Experts of a small language model.
Training: a variant of Muon for the experts, 8087 steps.
Below are experts of layer 8 (counted from 0) of a mixture-of-experts language model. Rows are named router (the router's row for the expert), gate (a neuron's input weights, with its number), up (a neuron's input weights, with its number), down (a neuron's output weights, with its number) and show model dimensions 0-191. Each number is 500 + 25 x the weight over its row's rms, rounded and kept within 0 to 999. Numbers have three digits each.
Before each expert's rows: a language model's description of what the expert responds to; "comes before" lists some tokens at least twice as common just after its tokens as in all text. This comes from a sample of Wikipedia text that the model never trained on. Tokens count by the router's weight.

# expert 17
Title content words. Capitalized content words and word starts inside titles of awards, works and lists, e.g. Best, All, List, Daytime, Children's.
comes before: " of", "-", "'", "\"", "ing", " for"
router:479504516507501468454489466483491457518506516476442505491541485520512516505478477507509478521473518476538506434517518499506505487502487501509498476499518495506515474480462494494478513492525521511488483519515500533540518513502545507530478487545516528522546496519487567482493475491516475492514511517506522560499511480485489488489485491463467464504453462527464499482478529469508484511533472486501516506515534511510526542468446510463523524470513535496502508462497545482492437514500471563535514502523502482451488539504473488492479449516526492470484517480487494541517514549509475556
gate0:491504500496484514491553512494545483509505520497459448518516494506512518506502477497536463501483522480541528537505495482494517531498494514469509518530504508499500519506505450495502490536525526519442528528523507500526481493549516531529451512515480520520491502435438481503477520520464446531546517513523521505487508496472476506516528519533476479442498515509543535480501489484494479501466507528512506506554490512526489542509511535488494522457474533502467502485470526513510511528482493526486508527473517493536496514469494520491510476509563488558506502498511446544490465538450484486
up0:478505539510510502540490491480484520523496490521522513503510470514528429557535458523447521460505530497522486505516510464494503514511524499493511506469546523495497511472507482449508491534514481493513531516479461485528521498529523533501501519499532499564517475518494514480464503534508458484469520502531479509503506518489489472513539508513474521487504510481527515496524528486491495517456482499523535493536500501509566479537477546455503523472487484541482562531475443524518466499518515491495497483497505488517463504469499505510511488511542519494508446450519461553531526521495530490
down0:497491478475522532492506514491463482573503554488478498496509526484465460493514496480453507503494489523517414492467515450495497500460494490490502519513544506482456498478511504500501508526496509489504552483518485496514499522477492454499473537490523495484496487512518532524479493485502516515507479496524457478513478456535537517537476458504497511532535526519485511528515448499505467505491467524488514515534468540506508497549502516500501484481531556511439485516531445477527472501534530529538484523522449482492501492493491500476482475487533491535520525517467434512480500507481494496
gate1:516528479497430489466497469496520561500450498492465503536564547483507480468512544497503515483503537512469522502565508517505476482497482473474486487477475497492533526517527496486460479516499493519529489528489504500502483482464507447504468489528490500514492512494499491459475535518505475510476525521490484487478548450482465508501457524499475494488564515541464499503510495460473503526512535510499496494465508511535477513546493462470487486512529473492484496499513511447482512529527496541501493519540478523459519495528521516466515512502506494439474521515484529497445486469509487482
up1:493456502474505500500525534503496469492524529447494521489499487467477498527518439506506518453551486475552505536491507544477526476462517524475535520464501492531457483499468507513490516453536519481476476460510500505497553473546468523503525523521469507481554502510517553497494500527505495524481517541455492490480523522480500476463489473504494496553515509488529466540507503468486509500516468499484489515441502482474482503498490510530509517491503511477517540484489511466509447541497521519468534535533463500483496526473506529532506483501450458486489529542488497484475495504516489490
down1:448482500520493487546477530445485446499511474506500552500487488490487507474453477489485505469515471468525501538531489505507473493507480490508539486477475462526468496512511492508543505461517543530494540492553525493511467494500467514517509513458451535518518544540478480499448486537496493455463468508467515517479506501510490521516483491513543525500481530487546514475517504526499532507496441532490485540467530484514495474520514487493538482488511474497479550492524465500491544480500486497482481451512481504517493543516508526500500496501479493483501477503534516494474515463467551454
gate2:480446451499484510547495522508492501527516532527455488499505521514506533518490490474483474534505524482511510461487469507520528483496475469498528486493481506467517499474516500495517540476490514508476478482510499506503514477527494503530476536498511506483487518514504499453538484501511514512554528568539447520505524527464508483487499543485493500548470519552487540505436510519545516493457504485500499460504531514476508557472497480493468499475475552458486511527467492511520500503505551525507511485482489470528490529566515477529499490523490518454542494532532486541479522509494532490
up2:523512482497505511495509499521506487462510485476459480494471501537480524521482463489506473514499453521506535474492467514534508474473495491521497494512507456456479517483506510508519434455537520507491532472462528545530487551498469509509472497483493496463508518474481545454495521512496471454492498511476553467516514466492476505515537534518459522472456554536516543556480461518496504519478524478508526526490502445522518516459476509504489525477502494492507483511499519552467483502526501483514503510542453468531509497485539516500512489482532542467533467472489486492516505498498472471
down2:548530491504461485481481444510531518518488454411469477502444508474467520490520478476501470505511492494493485463524494530471519459504489497525532476517511518515508493494480474499502494506523474505515465491500535544505463522494493499474459503496475488547473499489506488503510523521540461489478496509530497493511493547518480515520499530469477514493481513499502473519516504482538511445453541498527525535509496547493505520512489525553544456491514486483518511503492480501454466530516485556506475472514494509552519501479505527515494477422501469512536522481477514530488497499497537504

# expert 51
Non-Latin script characters. Bytes and characters of Thai, Chinese and Cyrillic text, mostly within table rows, plus stray punctuation and math markup like mathbf.
comes before: " ", " |", ")", ";", "า", "ร"
router:504494497480483495470465508463505478518465519496481504523564480514502535527459485504514514532450548495527496473511538466495482505503478521508491509450539508487495498466488473515465506468533510513493455511534470520518500531466529504499463480506462539524513476476496519508545521535471482443513478507500502535458476479474449476460508492496450454508503473522515537487488507465519496485508506491480543504496477516476522516478468502485466543514500519523523504459483548475508464525550468514512500544505506517503466487523501551502484474495524486451487529496507486544515515521536494520
gate1:491472486459487524514483518470514480488482469549474531510553489490490521508482445501493502451501537489475540504482476505508516521489553504521471553476557530498519530428487507483525517498478479533454472498507472481527489505478526491517506503516490499523526544514501459489511543510523507497490492508509495522489480491525494488508481534516494481527497486548504517504495580464457521509455530492498454452472464521477498475511469484530485534527538493483484551471496483481509487488510487507525500485497519549517482505472504498464513464490510487549481477495495518498470468536460514483
up1:533469500497526455504543481523434486493500510468520485541473520430485519516480508520475460458481527502504496504524471504482496454501527491507521509492499491510540452499501559498518498533495485443486518502498532516518550479510545513492505511483509534476497454536485503544507499488487499512494512471495494511526489534504536472481536479568513490481506513498514464521508522532528474484520523528499484515475506476494508516511530547509465503484465476526466557543467495476515521515510538505513513476537488495430452505509491511497481483512495537508490508542496498511533530514456500497
down1:513457481566500465461453503485498511494470515492493510507488469482462486547494527520551476487491499526491484447533512539500510483490515499566509503499512496503499495541488519499522514539517523482493511498497518507511533516482485549525518470488456573548473495567489460536490515477505502466461476458453550521523471513525507450511527506531497460505518495467500480506472526481560505474481493495494503508507496497500494515520502524494496514516495471487462510485499490485487482483481516498512480521444471544512494461483526496488472465489501503468493540503525453494517531470519484489
gate2:522523496453503496539480493517516464499488470466488452547475550538465527489485504488527495480524505487499511492539480495492506498478482488497517451522512459451485507486500503501504467491501494522551515491491519424532523501501503498526488502500492514516492553534487510471471505495432467500522524494503480534502516435456544490481496503503472463518446482521492496505520520502529527490458498485526541539524511556555478467523475498485479490480480526488501525514506514520502472466520491539475459523513500519475512473504473523495432498534523523461486517493529494512512494497529514507
up2:511540537506491531512468519509448520495469517482427476494503523491498529552489495520509491486440497546496463510509489504493513536466537511528489520512534504515515466468499507478491511506503496517503475546507529527517474504514537506515482493457478494536462487511477528540521454493491448493550529487493538541537501492472487518518489508503496534510502515487517476529480439498512512495474520454467526464500461484499499507515504491491493487507532491506522521517482521505470520507476450485528487513516464512510522516476509472458499563496501492543461502525468482532475540482533441529
down2:475510510564534557493501463472501553535525484496544482497482479501461508489521498519486468531504479512483513498493475511536500534485508504513468509542484551511508487504507503504482481533483548513529440493472462515486496469497509510487544491548529473488529514487509510528492505518507449519491494520512532496519484548500496460518479532497466507479491471506536550515469472473501519516521492520466530492518493493532514449468488534518522505546495531524508519521498487531511464537522461495508467473452477523479543511523492496492522537474495512505456560483529527515459485532504497506
gate3:477480493488484462533525482497503468518512499500502489498548533485481468483480513509509519498494504456509473472487530496526498470511533505493469491508522506533511469531521472486463489493523530518463464477491492474497522483497493473498498504502490496503496527497474513516535485510450457439545525526508483503493566515513483475461511533521490501512518470491522474505512501509551531515483516440498532549433435534476483506486500517506525536483489479514526507527451498509510494476444441489534466526508513504517542533520488540547474498438508491494484472489507507500497528474464480495
up3:494449474493511484488512519471551513516483476509449506505553493519506518500496506463491538476497490511499459481513511511536489508508451559542546508500474509506490507502535493476481531533529511468497503490518461515474489473501537499511506476475472525493505514528516466472528453520548544510482505511484491501483504466542495461490534464530509484498474497472481494494478484496477510559449479471508545512461498519483499479504476487495531499495464501470530470528535517499499542500531522478503493469531510482467512522503494475553465505494475507543547503513534546432512504521539505501
down3:460540530497462480541497482527509481508482499501444481473530512491522497466489529460527501535554485479478510480507534513504505491494471484470510495449533489538511496493476502488482468454536522494530500493490494455447512500499489523532534482515474541499515556529526499518508457502503524500489525488502508496503482502496509462516534463512518515506487517530469488526515502474463528481487510539575494535491515526524515502484559492496548512517521476534510483505453486494529493560510494500512502473558489507509515483515518467511486526516554524498537513448496475479525518508495448505

# expert 22
Infobox field names. Field labels at line starts in infobox and taxobox lists, before a colon, such as Species, Genus, Location, Coordinates, Consecration.
comes before: ":", " of", "al", " name", "ed", "):"
router:484483439482478497427503486510513518492508482511504490461591492535560509446470474489475503514486518470490482478500508471504513477486463513525527527489524526517508461474475480534522477505525502512474516542496454507539508528477529546501483488519478501520508459513510529487486511501496508474530457523508479493489486481454468497472499483503482464536504457464451499461461554482511480514509472530474515468467517502471493542506494524483527523517513533487481532502509546488517482516510482534512494484527506517514480515531493501500472494494511516445523513472505518525536517528512472502
gate0:469507513480468504501476500524482520473505532488490515474461510552485470489518509503504534525501475502471535485510505516541491506526460472519480491481485516520492475481500516537497511474549488552471513486509462509508492446530546515479499479462516521479488462553532434474503466531497494520501516509511472501501557492466512468521527481526536501513492481483487488498449495509537515509515465503486513492514489476495478472523496490501495503474556573508493526492502522511542498507487521452501470516505542545491488521515453475508448499456464492474556464478502455516501480533506492496
up0:481504511483528484523514473485522529538509468499548522529458558480508478504502499498535507509496503497474478500487447521503548491506527514514494521490468524496498479496512501533468515498537569488546512541493493487512525483482511503464483517457518492519464464477501494550509526487537533487474477495509511508478469491512499456492559540502473496495457550478517499482524493504462472526522521540467517524528509457483552510473474538497532511475475522516495538494519507534494500469477472523481475492499518534522487533514519476526495483433521542522441475520495474508489483498484516480
down0:485479521502502531472513532541523570480534464504491511469531503478507504507495474509506503517499498549522512478554481486522527495480497470476521489507516495469514474490489497487488546514486505480494505557446494488529480466489500484518528524479534515497497482467531493514502425480576489504516492480483454454546491502461508498471538520480486494513499501468505488510448557482524523485523495480519502509476522484495479512497460481507487541475546515469474516485524515519516519495470516460517498511490450516535454512519485498529514506484480483510487454512466510509485500525519475572
gate1:472512513459535488439516504528469483472507514507505494531513550521523509499526531501504500472484515461473498501486501575513470555500498510450495499536520541492549464497538505516516487500459461515494495486491511527505473522501500503512527491519447494438485473511500516511450519537477447505482460485447530507489502479510523444520511509454495509510451497479478527513492521448501462500540490551515517496533482473540505462487529510533495494474534474505505463497498517498470452507468512505510480492532509498499487501505534494521515539521477504492486489512521473509525536483526496513
up1:491512518521566470506518448514493506461485505540476462488516509510504519464513509498494489554468488520527470454479508484555520509488466468522496488520492490511519465562477522537531485470526542496480473474516512465528461503514529487553494478528514498500494511502480453518437537500481481479474504475523505499473538499489493502509509525511477496486503494507514521500493539505493531470546486510491497471511529485504514482473564518479522516480500520503456486496492508490415531492477508538494479502472459505496521493474506529456507490510526512469500505529479538486522481478440468510
down1:463497506526445505517490492476500508476514525492458492450442475517490492504493467475520540477456528492499502487469515464483474495478528490515527474494493463479418491475473485502487531547545498489511520495515484497489514495520478487487500509525526515476488521491508499468478510472519497508526567502537515466578465506506512463469484512504503478460510503510498527472476484495506516499526511510531491471507468471516522487465515534493490465520495477471499525506494448553482471484524530499555488511490493507562510506517494515511519457496500417476530538518532507494513500493491508483
gate2:514496485518472513482486482509504540495470529542486504512495486498502467482493473527488476494455498494453504498497519479455477513499530487554506488500516467473504522505499444543526516530500490512447511465445464484508464520477487505541487490530539510496460483542515477493533512476498490526525473529477466482491481533481489511464477484494475475500518462483472493555514520519480521453483518496514494494485471490543520490483538486477534516522571506487483515501492483490496436502580468514527508489474528464469500515511462522482500516492480524525521537501537474478473473508485460508
up2:474527490471535542497500514529493513470517516527473484532488487529495505508491469499506471524539514458532511481535524547576520504480480502496507484517474547478544543464491523490527509492497479538505532547454515502490508500533521492514504484504479469488463510479506537473478524506497531488524552517514481519468473507569516505488515498509464476478493506511523496471493525496511498519521518527495499480477521487527503518477452483499511487489435483541481526521484506488517573550525497566543490519479509494519499500513505520506482545516535483508495514480462527503540509520474473530
down2:497507504474513486509519537525500492521469503459459550535482537506486481530483504526497461523465506511527525529508486518480542523508494465527550503523491520430506506522478503522511493468508499516549532517468489533467517491483485494520485429538500517454467481459487478490535548528510506491460568482505504495483473484497535535484495479514524472540459511463477464477475457512505485517508519517501523516483474541504457486479492498471512500463493498452459509493523498517493506539511502537513445543476466471507504480503503494524502517517519525503533516482487509482466513477530489505

# expert 35
Line breaks, headings. Line breaks and the == markers opening section headings in wiki text, e.g. ==See also==, ===New Orleans Saints===.
comes before: "\n", "-", "|", "==", "The", "="
router:504516498495495487451466497488481507537478476496507494540532523532584532505459464489519494490478496496533478517492493457492499518489478550522473490489553499506484477494472486531472493509515498522486520531501449550520502487449543497523459490517484508491537480523459531492533497505473486468530496516505492533473503485476481468468511485507474475506477463500515538458477522490526459491527507513478531483485524520470515511478451523428499564484498543473501502471488536446494466517504481530510502512492497515454493507517521524514500499492525482472518491475490483539526528522512472515
gate1:506493446535550528485528448492524513498496452535505473489523515510526500504477513497511509470467519489505502515536468480509541518475502518485518510511480512511440543515519528505501520502526501490500504503519459492512478508521497474492544475495524482546507497498518499496485532508500511577528477519512499544485466491524501474501483512528534486492464519479498471494494569543526485491495526513482500470506537438522512506511492458486515475502529509499476456499528460492503521510524494521477515458507473523515485475532421530494472493492494468543468508523474490569451490491490466512
up1:512493520518497466478506489486511495485490499494532491538492526486481524483503486491503539505517522576463453491521454504484517460467497469555501544581466458505521520493507481469491509505489515530523486516476519483524478502525490490470513486524548495469493518491519462476516523507504527535508502529547538554481476482511511516529477495471542493487527502472465458440500465487531533470517490548506488486464468526522499522483520511462497530500454468511482469494475479469500479485488483503530522513530485500480460505438478479502515484488476506479485455485519514472508491475519488506
down1:508517487550515513541481420463531461449483496538502486544584515538473488534533516498535497506474467492501506531471444490487495500490487497474481480544478494494492511503457529475488461505520485483497526489515524508499469486493506480470477481482507531487496533519469476506509504495525498527524442546511477513487496525517543480523513490521479478482469488500487485496535505488478482477533495491496490488514523444537454447515511510489514519502500468501514460524486506491549475490493483460500508519488509500518498547518472507530542477503492477487467480468459513547491528487467516501
gate2:503514509537544445524481471505506551518499498484417478496520492491522489534509501501467494479478476487487505490525473536519506501507538556509508509511497485515493447440471494534510518496508519492472505546516507484507508501490546541526492470509495468529495543488493510509463505481486517492495499486522511503498557494520487522473486488506527464522487502463512488512481501521526507477505489495515493511470477543511509493500477555493540461522548523471448549509488465452524518525449474445505492512485507500441500472509495459470531502515529483504480514499474496467519484453482461526
up2:530521496499528488554471490470458504484517459484461494506507516474533509520470482477500520504509513506509490500528530503484526511511517546512539527505486513519461448472548505490525485451495525489496482503513465525457514479475518528483505525496503502523529509503509514479509512509502482520447525513499514487475523517535519486476514498557492514512478516502529554533497524538484510525538527458485517447509454521495516492457446480516520509518485498455473506494486460462470502459492486491492494567435500456504513473492472492501514504466507488472450473522501537490448491486486512456
down2:456501466467499498518516496504499516532495472487437494505506513498470512498486516462510461483473492507451501497481538482487504473540467482446475503465483544477538509509489530530502516500533486440526440512477512499517479465462460522495446501505502472490475511484448513458500476465461481513494511511494533530506510494479474495523511492514492515482514526477527473550485442495494481511494452454559491518479497509516535532517514524495543472520519515532483510493538487503498493501503515502535542523465496505472500481504565478518527488528502496532512455509502485488484472444503484496
gate3:474494533460489499497480507492513483511478459501539480519480523494501540470509498510567497495508505448523510449519495511443508537450501490522497503517500484510562501491519501509521474531485503486527508486486498468475515491485518471494471481461487553503485530505487480494508564526489455490523497488512520546495500520516517519475441488533511530446486461489523516505522488463527521467527495498491506492500495521494507522518527502525541455471485451497488478531478494484513527511467489435550478511506493494470479516527501490444543522477524481494502488518448507523540481496487447515
up3:502477479510481508497497462490527451474520497501483470488464512581471509458527522497504457557519509496529479497478551500474515483518507535517519521516504479531480516482506528509537495515496462519508493460483529504528484504549512514481514511485470508513472464537474477435503540515495480540466500490502512504460507527482495486535514538525511501511524507518507532498523539524514507507517461513505518490491488445506486482514520485493459503510499516491462511528520502454514536506486512468524488538444512528474530534532514501526536498516533564540493459506508524473523488506438486504
down3:488531511503535536470546544514490504486487502502494460510508527536492517460509491490438536544483529525471486538498533472526479532483504480537466498498440489477475485481501494486480506482491510486511540511513471480444506448451465492480494501461531462503464524505481535464519503511461517469450490561514506529508516493487503498483500471510495513533483519496555494492473498502500500480498520489520507478528496514528527461504491543490507503487503438525508470534522525453533476472512512462504485501496500494474493535516504534464497500519461485459525503502549534505473539522473493506

# expert 27
Nouns after prepositions. Nouns and month names right after in, on, at or the: in front of, on March 26, in Malay, in medicine, reaching the ground.
comes before: " of", ".", ",", " and", " with", "\""
router:466517479470536461459517501479497490523492490479480514487563495504542508477460497487493485505476537520507478473519491495520531494478475520512509527478540509497490458455473487529470512512518500499465494528506517505534498507508571496520461514531486511502509490520469550489507466489502492458519457515534488537446509470429483507458501486501522458521471460540492472497463549507511468514519493493485468472495551517478492515485494510478522533490495511467496540423524490503508474519547497549512542495523515498502492515493499504513492485494527485529499492479485497511511518553537483529
gate1:473503479500468497513504512500474477532473483529508511523460483477510516473482491498494505509504466465505480471471454536520497463492476461523499490498496528563498491479498458540501467455521483481510488488563512508530533507495474497490470496491490582521427503520483521529507460475503500478525443502541531521500490514487481565484493500468492481564516579468476528512479496457473534493487500517510489495527483477527506493489461530512524470503472531490515487508492483523504488490552532493535489514499493448507517508506514498525466516532506502500512522471501500477516473483485489476
up1:482519491478540531510513514486499512479470448533537527459499485504517498552504455478518514530480484516509514484481478510495466494522499470502492460475528520487468494501482454488559495520508440513507463480469499522490503444461513461505570537468516526521455488522492496544481465505489455505476516491486533530532469482532534450454467474455478502503510473513474485514492474503496476534500513501519518490512500509553484495464486488501511474466492509538475525458519518483542513474497547520517498473501491488467530524497465519515500456492479453477517499496489490487488505519480500490
down1:479518515470481499529510447522465527496491510463488495468492483565523463526538457502477497487475499534526497548516478449487441455468466487506501484443504503500471496531484507492476501475483502494505498481474500514483478527514497508488516497507491502523542480512481482507497515473556499481553513528502455497470514503471529487487539497458500519516488470539481507483458556476500499546491483557493517521473487498474475509515451488444540510520506480511508505477517523504534486507494470491484456465490494475520540526491495496495489468506446494568507482507480487497492479506468501539
gate2:491500455520543460540511504534509491513471517531519419477514489496520553483452455500530529502472493502470502524499534508512489501513527485484495524526511516529493509532574510489526510464512489481509474475485542476490564483485538428496474490497497519514538489477483512541509510452480484491528503512494436509475506512464523479484510523534514509525482508560504491498483477506510500475518517493506507506459541490512488509498510504535444486496465497511484531510501504491508475528510474506520547510514519515462479504479518500509451472471506495532477501522480518487476528542467530527
up2:509489507527524520444516502482522499492500495463495508514510543512497510502529509519529497502464528520490540480527495519467502519518522545478523522461510493504525499502509534488482497510527522508485501481471499491481492524513498515468480516459526542481473506488523477484479488490501512516558531528494522538525517477490487502471533469506471496513499492487531496489451468542492471462488471600464511500539543491490495478528466507476498501482472466513491512465515488478517501495504469466539503528512500488450513507424537486533525507494442480563515482558475492478468482466511472507
down2:479470490523514469488509548495528494522479506553521472493480557461468499526523522484512459464502495476512545539499504508483476460549508552447459480515452527532528522492499530467470529490528542479465437507477508494478517511530510508522529507497492527461518524480514537503474488519528507502509515475507496464479482525487494473483506508540481505487512496497472503507487474541494527494529465482483487469538508467534476472503536521482539520528476498479490496500496477501553468490551490480494522502495466494516463448515464538515478483501492544509502466506478464472468490512514523501
gate3:500563503517493507502488520521509508506531454467525505478509518521512448532493504489472497529493488479512490487529522485477489510527510510517469519459549539532531475480447544503532484503496508462513560505463439465527510503493502489471482461535512465501482511477501492463509481494518490494499492490540481487481517470457538495517500536532503504510516505482508492522517489514522502511575513498488450539522462500487504475461499498493514461528470557508479478494532495503471499489504529526490466512502507447549470508508469514508461475483502505550538476528506555467491503544489493501
up3:456485524500501474495480526535505514499507500445525543520485505536500491453496493494524525492506494484531475515514531487517518542449489488484521479432567495545508476465502535528532464462488482462444511460452511484540495496519495516490497509539498479524508511477515494486531484479517459475463543493480486530499529479497514538511505476485498518518542503484508500478470503486467466519505523512514532490522488532458484486472483542481508465495486530539489529507492514506464428496533544497484480436514516491462495521509504493534514462486503507493499539510507502494483477492492464494
down3:476501509473488493504488512511498485481506555479522498529501451514518510508508532521534508492501479468512449521515522477539504537486490515492455488525499498513544533482478497445515493476469497534488447514524524491490525545552475480521508508503533488505485504464494454473501495513449476481470500535492486509582505546491489495517517489488475504508469504488482499496509459553551505527500492493490483499494481468517468503489550548486516511516513504472479478505544462496506505470529489510506504511484501491521475522445426472512484445504496483513420521506503473500524497510532494485

# expert 4
Group and people nouns. Plural or collective nouns for groups of people, often after the or his, such as students, soldiers, members, team, population.
comes before: ",", " of", ".", " in", " and", " to"
router:489494485487529485472475489467453484522473528482484512463552501513551530497465492474492499529488528500528487485544505463509497475476465512505497518471514523524528475476476497527485505507529519512484472530525472526542518526478543525516479463519493526497533481472493537493526496484510459481513456498523507523496470457472470503458499495473495477514471453516483526441480514484499482512521467514506511492465507486480519525488471509455502537506529525530511502455521551451496472520537477544549536523526522493476493514513501486507497475474540478467530524466491501543536523532509471534
gate0:484478499501530496509541508531516527532504486441468499467519498508514538454455519477513487524474578503485486499465442481521479496453493484473510515531489507497466481507494488517518516524539513519474484560521482531538487453533485495474479526463515507514490491494501548505517513491491503452510500523489464504498525515487490472463484510516507531481500496519500501534479481512507513541521480494497524476463516519441532494499450481516557526491455490458486517473533546535502493493485475548482486498485528513500540475519515503472524503522457505522476503521518480495510475554510514461
up0:531440477470524525492519521528487530510470493473501496508512467539497570503514518508494548523489511548494495519467506523521467496490493520479492508539521526491432492490488471539516486495510508564481489532495500486501481552489453532469532509487509527494499501466502535544485505523544480500502475496507504511511488527510536546466484506518494526470514516545522511485464508507525502512495476501515494425499508502458501483547547486503502511502504528481493450502541506511465492494481480469520524511512518476478537467520525508503532476480455485510543497496514485477460469529497507439
down0:527479508444462491539516482508502493536502497540489484513506501475539479519515480481519514466527515485487514542505504535502511504490531509482506523515451524485535499469473503409518470498470484502466495494492522496508482483513528516480516494484500466462517455499521499472502474572503505529492453539514508499480481534504520498422504504488528522501527530517533508545527501511457490491475497463474454539463475482485498492531487478485484532522477502498492548483518453518472521496552504480516490483494492479566515481480515496485496501472473452471494508479484450505496486531505505475
gate1:493509497549514468433488505478535506542537510561537497496508555496486522518525492510473540485507526464532490490532515474520489513515546468533506505511490472498504498506519469535442499511519507486477512524516550492501540550517499480517519500476535486518481502532463500519542482519522562501467507507494530557489477450521498494501500505539478481472507447517497510504507550468470501506516517496531501489524478482474478479484532501533510547534502508495536530458520515482508508495545484540519485533504501518527495498500462487479511474520534508504485511511439487534510496506518462491
up1:513502501487479491471495514492463452518494489509550491498494465466452522497471524481537457487563471495471468454484486512522522497497522463473506471534507524483500497484456534504509525529491496450450536468484472505481489525494528500528480537501498513502481513494471474532505475496489494503473553494494544540499482571502491516505487467475543499505484535514523503511514496512506506494521494507426482501458493503496471539559470516537510504483468484482523477513511479539530514519511494483473514522564529516499479528486499510464504505443525490478524498488528485482486515486547478527
down1:497487494499513458528536503537501530489513528482491532473498474474467502464506494493473509502456493552505542512476499498520473500517539469468461523533462521484492513493537478464534524522455457442494515513453524510539512539483502515484467509504471453461530498499503547515456500473491461486454507494474466486510509498498456443515471482466500500515501508455485494505537478508462503522491493482523511525475463481521464499465517513501488485516508459477508485538519460506521502488493510513465526468512528521530493531483501501490496497560468486476500545495535504537537530522477534508
gate2:484485459519522524533475489462515498492524514490493457520531476482556551486510487536492487504512495471526475529519502471519535465468469477510478536505539529470481459534520505497483491509515506496483476532476507467536476515541538541493497496502529509507505454509486493470501526484488503529512483498517502509458450493506471503421482490517523458504484513518528485463468531500487511470511478510487476464455520483461499469497516490486520516540487505546474467487521479513492464507519477567512514531487520461497458514515495534505529491517518486555505484514472479521516494531474550536
up2:513480434525524527515463544438523483522542527545538502475519513507472480503494504505524505474501450507467482529561556481510519510514451485518429538511485487492455505521520496455524501506471514504516505469513501513489468494486517506514466523532498537511485491510483512487508484475498495502512472504483491479520525550536502522478525500501508482519507459503510489515487498475530598517521487465493489533505500483489525454479514512473504532512488507539450478479521499476470479466517485519524490475515484515482485510458514520536500489487506520516503481495448471475521460494476490499
down2:519502530494503514509482561503532450494477519483475491475501554470540509501469475525518517487489470537523530488511493480455458498519486489515537498513464475547547489493498489468466522496479471440490528477507478494501493485447524492533467478480524511523486515503526468506499503468486459493510487507493448516467504473502491501479503529550497476474507529490502508506473539451505459506560520516477484492521526466512488474453455525506471511444510486502490502520525471497486525502534565469498448493504494477475530509509534522533526511497523479523536481484464469511512507493495486473